{"experts_per_token": 2, "shared_expert_gate": true, "lr_router": 0.000778, "norm_eps": 1e-05, "beta1": 0.93, "batch_tokens": 65536, "dataset": "wikipedia_en"}
Below are experts of layer 5 (counted from 0) of a mixture-of-experts language model. Rows are named router (the router's row for the expert) and show model dimensions 160-319. Each number is 128 + 24 x the weight over its row's rms, rounded and kept within 0 to 255.
After each expert's rows: "mostly gets" lists some tokens that are sent to it at least half of the time; "comes before" lists some tokens at least twice as common just after its tokens as in all text. This comes from a sample of Wikipedia text that the model never trained on. Tokens count by the router's weight.

# expert 13
router [192 119 110 148 147  69 125 128 139 199 149  92 115 161 138 149 124 117 151 149 140 110 150 153 146 139 113 131 109 143 102 139 118 137 111 164 119 118 135 158 163 125  81 136 169 139 103 137 176 130 162 137 137 167 104 118 142 107 139  91 144 148 154  96 166 110 148  82 148  99 153 124 116 130 106 141  92 137 140 108 143 124 170 122 120 175 133 129 142 155 149 111  96 145 135 142 109  91 143 148 145 168 109 129 139 181 142  66 119 105 133  78 147 124 144 117 135 158 111 100 124 135 138 147 121 121 105 140 148 172 179 134 152 110 106 105 127  64 101 109 135 163  75 108 128 159 122 112 173 107 139 150 108 120 136 129  94  90 122 139]
mostly gets: " forces", " woman", " films", " program", " members", " players"
comes before: " of", ",", ".", " and", " in", ".\n\n"

# expert 5
router [135 116  73 132 131 159 136  92 132 133 126  95 108 146 120 106 138 128 143 109 159 135 171  92 140 119  97 113 123 105 129 124 124 103 174 140 185 117  80  84 146 149 150  67  77  93  88 125 119  78 138 100 128 205 137  89 107 128 149 156 100 136 139  92 122 110 145 171 110 143 106  95 155 143 141 139 149 128 144 107  66 170 145 147 125 129 118  83 134 137  76 138 144 103 107 115 102  99 141 152 151 128 183 156 153  96 113 153 171 109 131  89 111 146 118 130 108 132 142 121  97 131 108 156 125  85 158 139 116 131 129 112  92 168 134 130 117 113 155 157 140 119 127 135 144 112 131 158  92 135 128 163 127 179 134 164 156 154 166 144]
mostly gets: "%", "°N", "″N", " %", " km", "″W"
comes before: " ", "%", " −", " +", " |\n", " —"

# expert 18
router [128 125  83  92 105  70 154 113  91 144 114 147 124  72 105 134 126 115 120 168 149 117 132 113 121 104 146 110 123 145 100 155 124 143 129 141 113  92 139  87 102 103 135 129 146 136 127 107 111 133 155 140 103 137 148 133 100  82 144 102 149 126 142 116  84 116  98 136 123  97 151 120 113 110 180 173 152 144 189 132 165 112 107 156  93  82 111 117 115 119 152 153 127 125 150 140 157 161 144 108 119 104 118 117  94  88 138 101 125 138 103 160  87  86 158 140  83 110 122 138 104 142 137 150 144  83 128 160 137 150 130  83 124 162 150 117 110 113 126 155 118 149  98 101 131 137  95 139 115 140 130 148 159 122 102 118 131 142 131 166]
mostly gets: "12", "10", "29", "13", "14", "30"
comes before: " |", ".", "–", " |\n", ";", ","

# expert 4
router [117 131 104 128 111 127 103 104 138 113 124 113 145  81 126 127 183 162 114  87 150 173  79 161 136 157  91 149 124 142 124 120  89 127 157 105 137 120 138 128 149 115 123 155  85 105 102  88  92 163 131 102 102 101 147 135  85 117 135 100 103 127 120 110 116 112 145 126 141 119 123 120 103 107 147 164 106 157 147 105 127 156 128 149 103 139 165 119 137 169 109 128 112 177 124 130 142 130 105 150 125 129 101 119 127 118 144  81  87 108 106 140 121 121 109 127 122 143 117 142 109 108 136  99 171 124 121 164 132 187 173  94 139 150 179 163 129 132 146 145 129 104 137 130 138 114 117 143 140 108  80 141 127 108 114 145 139 133 146 129]
mostly gets: "–present", "(s", " footballer", "978", "а", " lb"
comes before: ")", "–", " |", ")\n", "),", ";"

# expert 17
router [110  80 148 135 120 153  91  99 145 127 111 160 138 122 117 153 108 146 194  73 171 140 106 125 143 133 128 137 111 116 134 139 122 117 142 133 148 159 164 161 107 114 135 157  92 108 136 137 130 110 153 108 133 169 105 119 118 107 127 134 123 132 152 120 107 121 107 146 150 113 134 128 125  92  99 129  82 156 114  96 130 132 155 170 135 130 167 162 138 155 148 131 185  86  84  57 121 143 109 163 115 124 152 167 152 153 118 197 103  93 126 149 125 137 119 117 165 178 137 132 120 142 159 154 173 125 122 124  94 148 122 147 177 147 116 127 115  98 187 133 130 112 122 104 140 107 106 113 121 126  78 104  89  70 181 122 118 150 127 145]
mostly gets: " Born", " Coordinates", " Died", " Website", "born", " ENG"
comes before: ":", "\n", " (", "\n\n", " by", " K"

# expert 11
router [164 119 142 139 125 151 114 152 168 122 121 119 120 136 155 132 130 124 125 110 111 105 120 116 115  90 114 116 150  97 148 128 128 176  94 115  91 116 152 171 112  65  94 128 173 152  83 108 197  78  86 138 165 119 118 125 131 128 130 108 129 158  95 172 129 160 143 112 138 152 140 137 127 149 131 104 103 118 153 105 127 126 148  96 163 127 153 111 128 138  92 128 154 179 115 132 174 118 117 127 144 164 131 120 131 102 146 181 158 112 133 117 142 101 182 132 136 114 145 145 113 152 125 121 139 186 105 112 129 137  91 149 127 126 158 112 136 142 127 139 149 122 118 154 166 140 131 124  89  97 145 113 124 126 120  82 148 146 129 122]
mostly gets: " including", " with", " against", " for", " include", " among"
comes before: " the", " a", " and", " his", " which", " an"

# expert 9
router [111  85 143 105 170 115 107  98 142  99 128 155 148 146 143  89 103 144 139 136 103 169 115 126 137 117 140  82 165 103 155 108  91 144 165 133 110 125 148 162 133  91 132 106 174 132 114 109 122  88 101 119 134 110 114 149 163 155  81 137 125 131  95 105 127 136 105 135 121  69 135 134 139 162 103 126  95  89 160 122 120 143 234  83 176 117 117 132 162 122 144  97 188 124 100 109 135  88 141 139 143 146 173 125 109 142 138 164 106 132 130 153 149 104 161 133 129 130 158 137 147 121 134 119 123  94 138 110 117 150 141 161 131 115 170 132 133 139 126 133 107 120 115 163 107 140 155 114 114 137  58 114 138 124 144 128 137 121 116 122]
mostly gets: "On", " along", " until", ".\"\n\n", ".\n\n", "\".\n\n"
comes before: " the", " The", "==", "The", " he", "In"

# expert 12
router [112 145 147 134 136 110  89 131 123 111 153 141 149 118 110 128 178  76 129 134  62 133 114 141 193 121 132  66 131 168 118 114 147 144 162  91 152 154 117  98 145 158 145 142  92 126 117 157 128 139 110  87 117 101 117 104 137 158 148  96 168 156 154 167 118 138 112 168 116 122 158 106 113  88 144 132 149 168 106 109 133 161 133 124 115 145  82 148 117 106 101 128 145  69 149 127 132 120 139 145 102  96 142 135 137 126 115 101 176 127 106 134 172 126 110 139 109 107 123 100  92 151 132 140 124 132 155  87 102  93  98 128 143 149 106 128 144 148 148 115 125 134 126 104 107  75 129 130 144 146 112 109 114 107 108  86 155 185 127  91]
mostly gets: " |\n", " |\n\n", " =\n\n", "_{", "′", "\n\n"
comes before: "|", "-", "201", "200", "==", "202"

# expert 23
router [113 119 136 156 113 147 168 114 121  52  93 128 161 130 123 133 115 107 161 125 103 132  98 116  92 132 150 128 152 142 157 134 148 111 124 105 157 162 139 114 131 134 117 143 101 148  84 158  94 137 152 171 115  91 170 119  96 144 144 127 100 144 125  88 131 174 112 118 120 176 169 108 171 119 138 116 151 110 117 148  75 126  95 118 119 140 144  93 161 119 100 144  95 118 106 150 134 163 123 135 117 111  95 121 132 118 122 124 141 152 179  88 108 111 129 172  82 102 147 107 141 122  86 151 115  90 128  99 127 142 153  88 152 137 104 128 129 144 137  96 105  71 139 129 104 143 152 130  85 140 150 113 131 142 102 162 132 116  97 111]
mostly gets: "201", "198", "197", "199", "196", "194"
comes before: "0", "3", "2", "4", "1", "5"

# expert 14
router [109 137 134  96 113 144 122 121 117 103 123 121 116 120 103 110 163  96 142 184 126 118 116 127 154 113 120 121 122 116 128 140 155  93 136 160 148 123  88 115 151 141 141 135  95 157 109 152 124 150 105 124 104 133 120 139 118 134 135 112 110 162 113 154 123 146 127 148 123 162 128 154 168 118 148 117 129 117 109 166 178  96 114 158 121  95 152 160 147  96 137  95 167 100 156 135 163  89 152 153 105 131  72 128 131  98 136 118 172 158 121 172 106 116 154 157 110 116 129 103 135 124 154 123 104 125 145 143  76 115 121 152 128 145 153 123 158 151 113 104 114 165 142 119 110  97 102 136 170 154 164 122 138 116 123 136 166 129  93 113]
mostly gets: " ", "–", " −", " (#", " £", "−"
comes before: "201", "1", "200", "0", "2", "202"

# expert 20
router [113 126 138 134  94 141 127 129 123  67 110 172 138 167 116 129 100 178 105 148 145  86 115 104 136 129 147 159 114 128 139 134 110 120 106 129 137 134 100 121 139 141 146 117 124 111 141 119  84  87 141 122 121 126 130  97 158 168 143 142  79  98  96 129 155 163 107 134  88  99 133 102 152 144 143 122 139 146 149 114 122 113 194 112 103 111 124 133  75 146 122 147 160 184 102 116 159 103 178 133 130 155 140 136 145  98 104 158 129 104 122 152 117 103  95 134 140 130 182 121 128 114 155  93 122 156 121 141 125 125  87 164 148 154 140 125 115 128 123 126  99 124 149 162 169 150 137 124 160 134 124 122 161 138  96 103 171  70 126 146]
mostly gets: "==", "===", "|", "====", "In", " Sheet"
comes before: " ", " \"", " Total", " Best", "See", " W"

# expert 16
router [153 144 107 130 152 140 143 123 112 110 146 108 112 120 123 143 101 176 137 146 117 133 131 120 118 108 126 125  94 166 174 141 109  77 171  72 112 105  87 119 119 164 181  94 137 133 127  82 129 107 130 130 117 138 139 138 146 161  98 154 137  95 187 117 164 122 133 140 104 146 139 148 150 169 127 105 152 139  96 164 147  93 106 118 116 148  93 137 123 162 160 132  99 144 148 108 143 131 103  79 132 144 119  84 170 187 132  96 133 149 129 128 126 134 133 127 143 169 154 147 153 131  93  86 140  85 156  88 170 136  99 117 145 110 115 111 102 135 147 126 127 110 155 140 128 147 121 155 134 131 138 113  87 130 162 146 147 108 142 150]
mostly gets: "Personal", " Votes", " Rank", "Career", " Date", " Succeeded"
comes before: " |", ":", "==\n", " |\n", "ing", "==\n\n"

# expert 0
router [123 103 149 128 158 120 121  98 140 101 166 147 133  93 139 170 169 144 102 109 150 123  88  88 108 101 152 136 147 124 136 174  82 115 154 147 136 156 136 177 114 151 139 161 109 125 115 131 154 130 110 142 136 109 157 127 148 150 114 116 143 113 121 136 161 139 104 154 178 142 107 151 123 129 137 138 103 146 128  96 147 135 155 105 129 123 103 115 124 111 147 101 122 141 136 103  86 104  94 145 113 113  85 144 136  92  91 104 100 132 121 150 127 112 122  94 146 100 103  74 174 131 132 103 135 133 118 119 114 110 105 127 137 137 105 141 168 153  97 113 142 151 158 123 120 101 135 143 132 112 140 134 178 164 119 127 139 140 123 118]
mostly gets: " he", " they", " who", " would", " They", " had"
comes before: "-", " was", " is", " be", " had", " a"

# expert 2
router [156 129 157 171 135 137 146 135 141 169 120 136  94 156 103 124 137 109  86 136 102  90 141 133 116 148 140 137 140 150 137 170  90  84  87 119 101 113 139 154  98 118 129 171 118 138 148 116 162  89  98 140 130 133 156 135 156 124 118 160 143  93 152 139 119 128 146 110 180 141 102 153 124 141 127 129  95 145 103  81 161 146 146 139 126 111  77 152 142 153 170 136 143 133 124 119 112 129 139 105 118  80 143 144 168  95  88 109 113 129 151 148 130 158 142 102 137  85 162 107 114 141 122 133 132 142 120 113 101 153 123 136 105 142 133 151 140 157 132  72 134 148 152 140 145 120 132 122 196 116 104 108 127 144 107  90 142 137 116 142]
mostly gets: " been", " was", " are", " being", " used", " could"
comes before: " to", " a", " the", " in", " by", " that"

# expert 15
router [140  99 142 118 126 115 157  95  92 109  98 147 169 111 147 137 119 134 125 149 169 119 147 143 163 151 121 114  89 130 100 147  94 153  99  84 141 107 146 114  94 191 137 156 144 130 123 125 113 169  72 155  96 145 107 134 147  86 134 127 149  98 109 136 109 107 134  98 155  92 140 119 127 138 122 153 138 100 118 162 138 104 182 140  95 125 130 116 147 141 152 136 115 131 127 126 119 150  81 153 145 182 114 127 116 123 185 133 130 125  89 139 139 125 131  98 156 134 139  87 145 101 140 101 134 130 155 118 140 191 179 165  80 115 101 167  82  77 157 101 120 192 110 120 112 161 117 138 117 138 136  87 117 107  95 105 114 102 159 135]
mostly gets: " Cup", " November", " April", " Championship", " December", " June"
comes before: ",", ".", " ", ".\n\n", " in", " and"

# expert 10
router [122 131  85 117 147  91  87 138 133 135  99 155 139 136 116 126 107 131 147 124 145 163 162 143  90 153 145 114 145 138 150 141 172 175 113 144 129 148 137 141 112 112 128 179  90 125 147 166 138 105 132  76  76 193 110 128 104 112 151 135 107 154 160 120 134  98  73 132  95 124 162 134 102 151 149 157 130 119 140  87 145 113 101 126 116 123 132 138 155 115 172 112 110 173 122 111 152 178 143 156 116 126 171  87 147 146 142 126  93 164  99  83  79 117 104 133 173 137 106  83 114 114 101 144 146 137 165  89 135 126  95 126  98 135 144 118 122  67  73 121 109 131 106 127 119 136 113 109 118 117 120 107 114 114 103 136 125 134 144 122]
mostly gets: "AR", " Chevrolet", " Racing", "BC", " JPN", "ya"
comes before: " |", " (", "\n", ";", "\"", ")"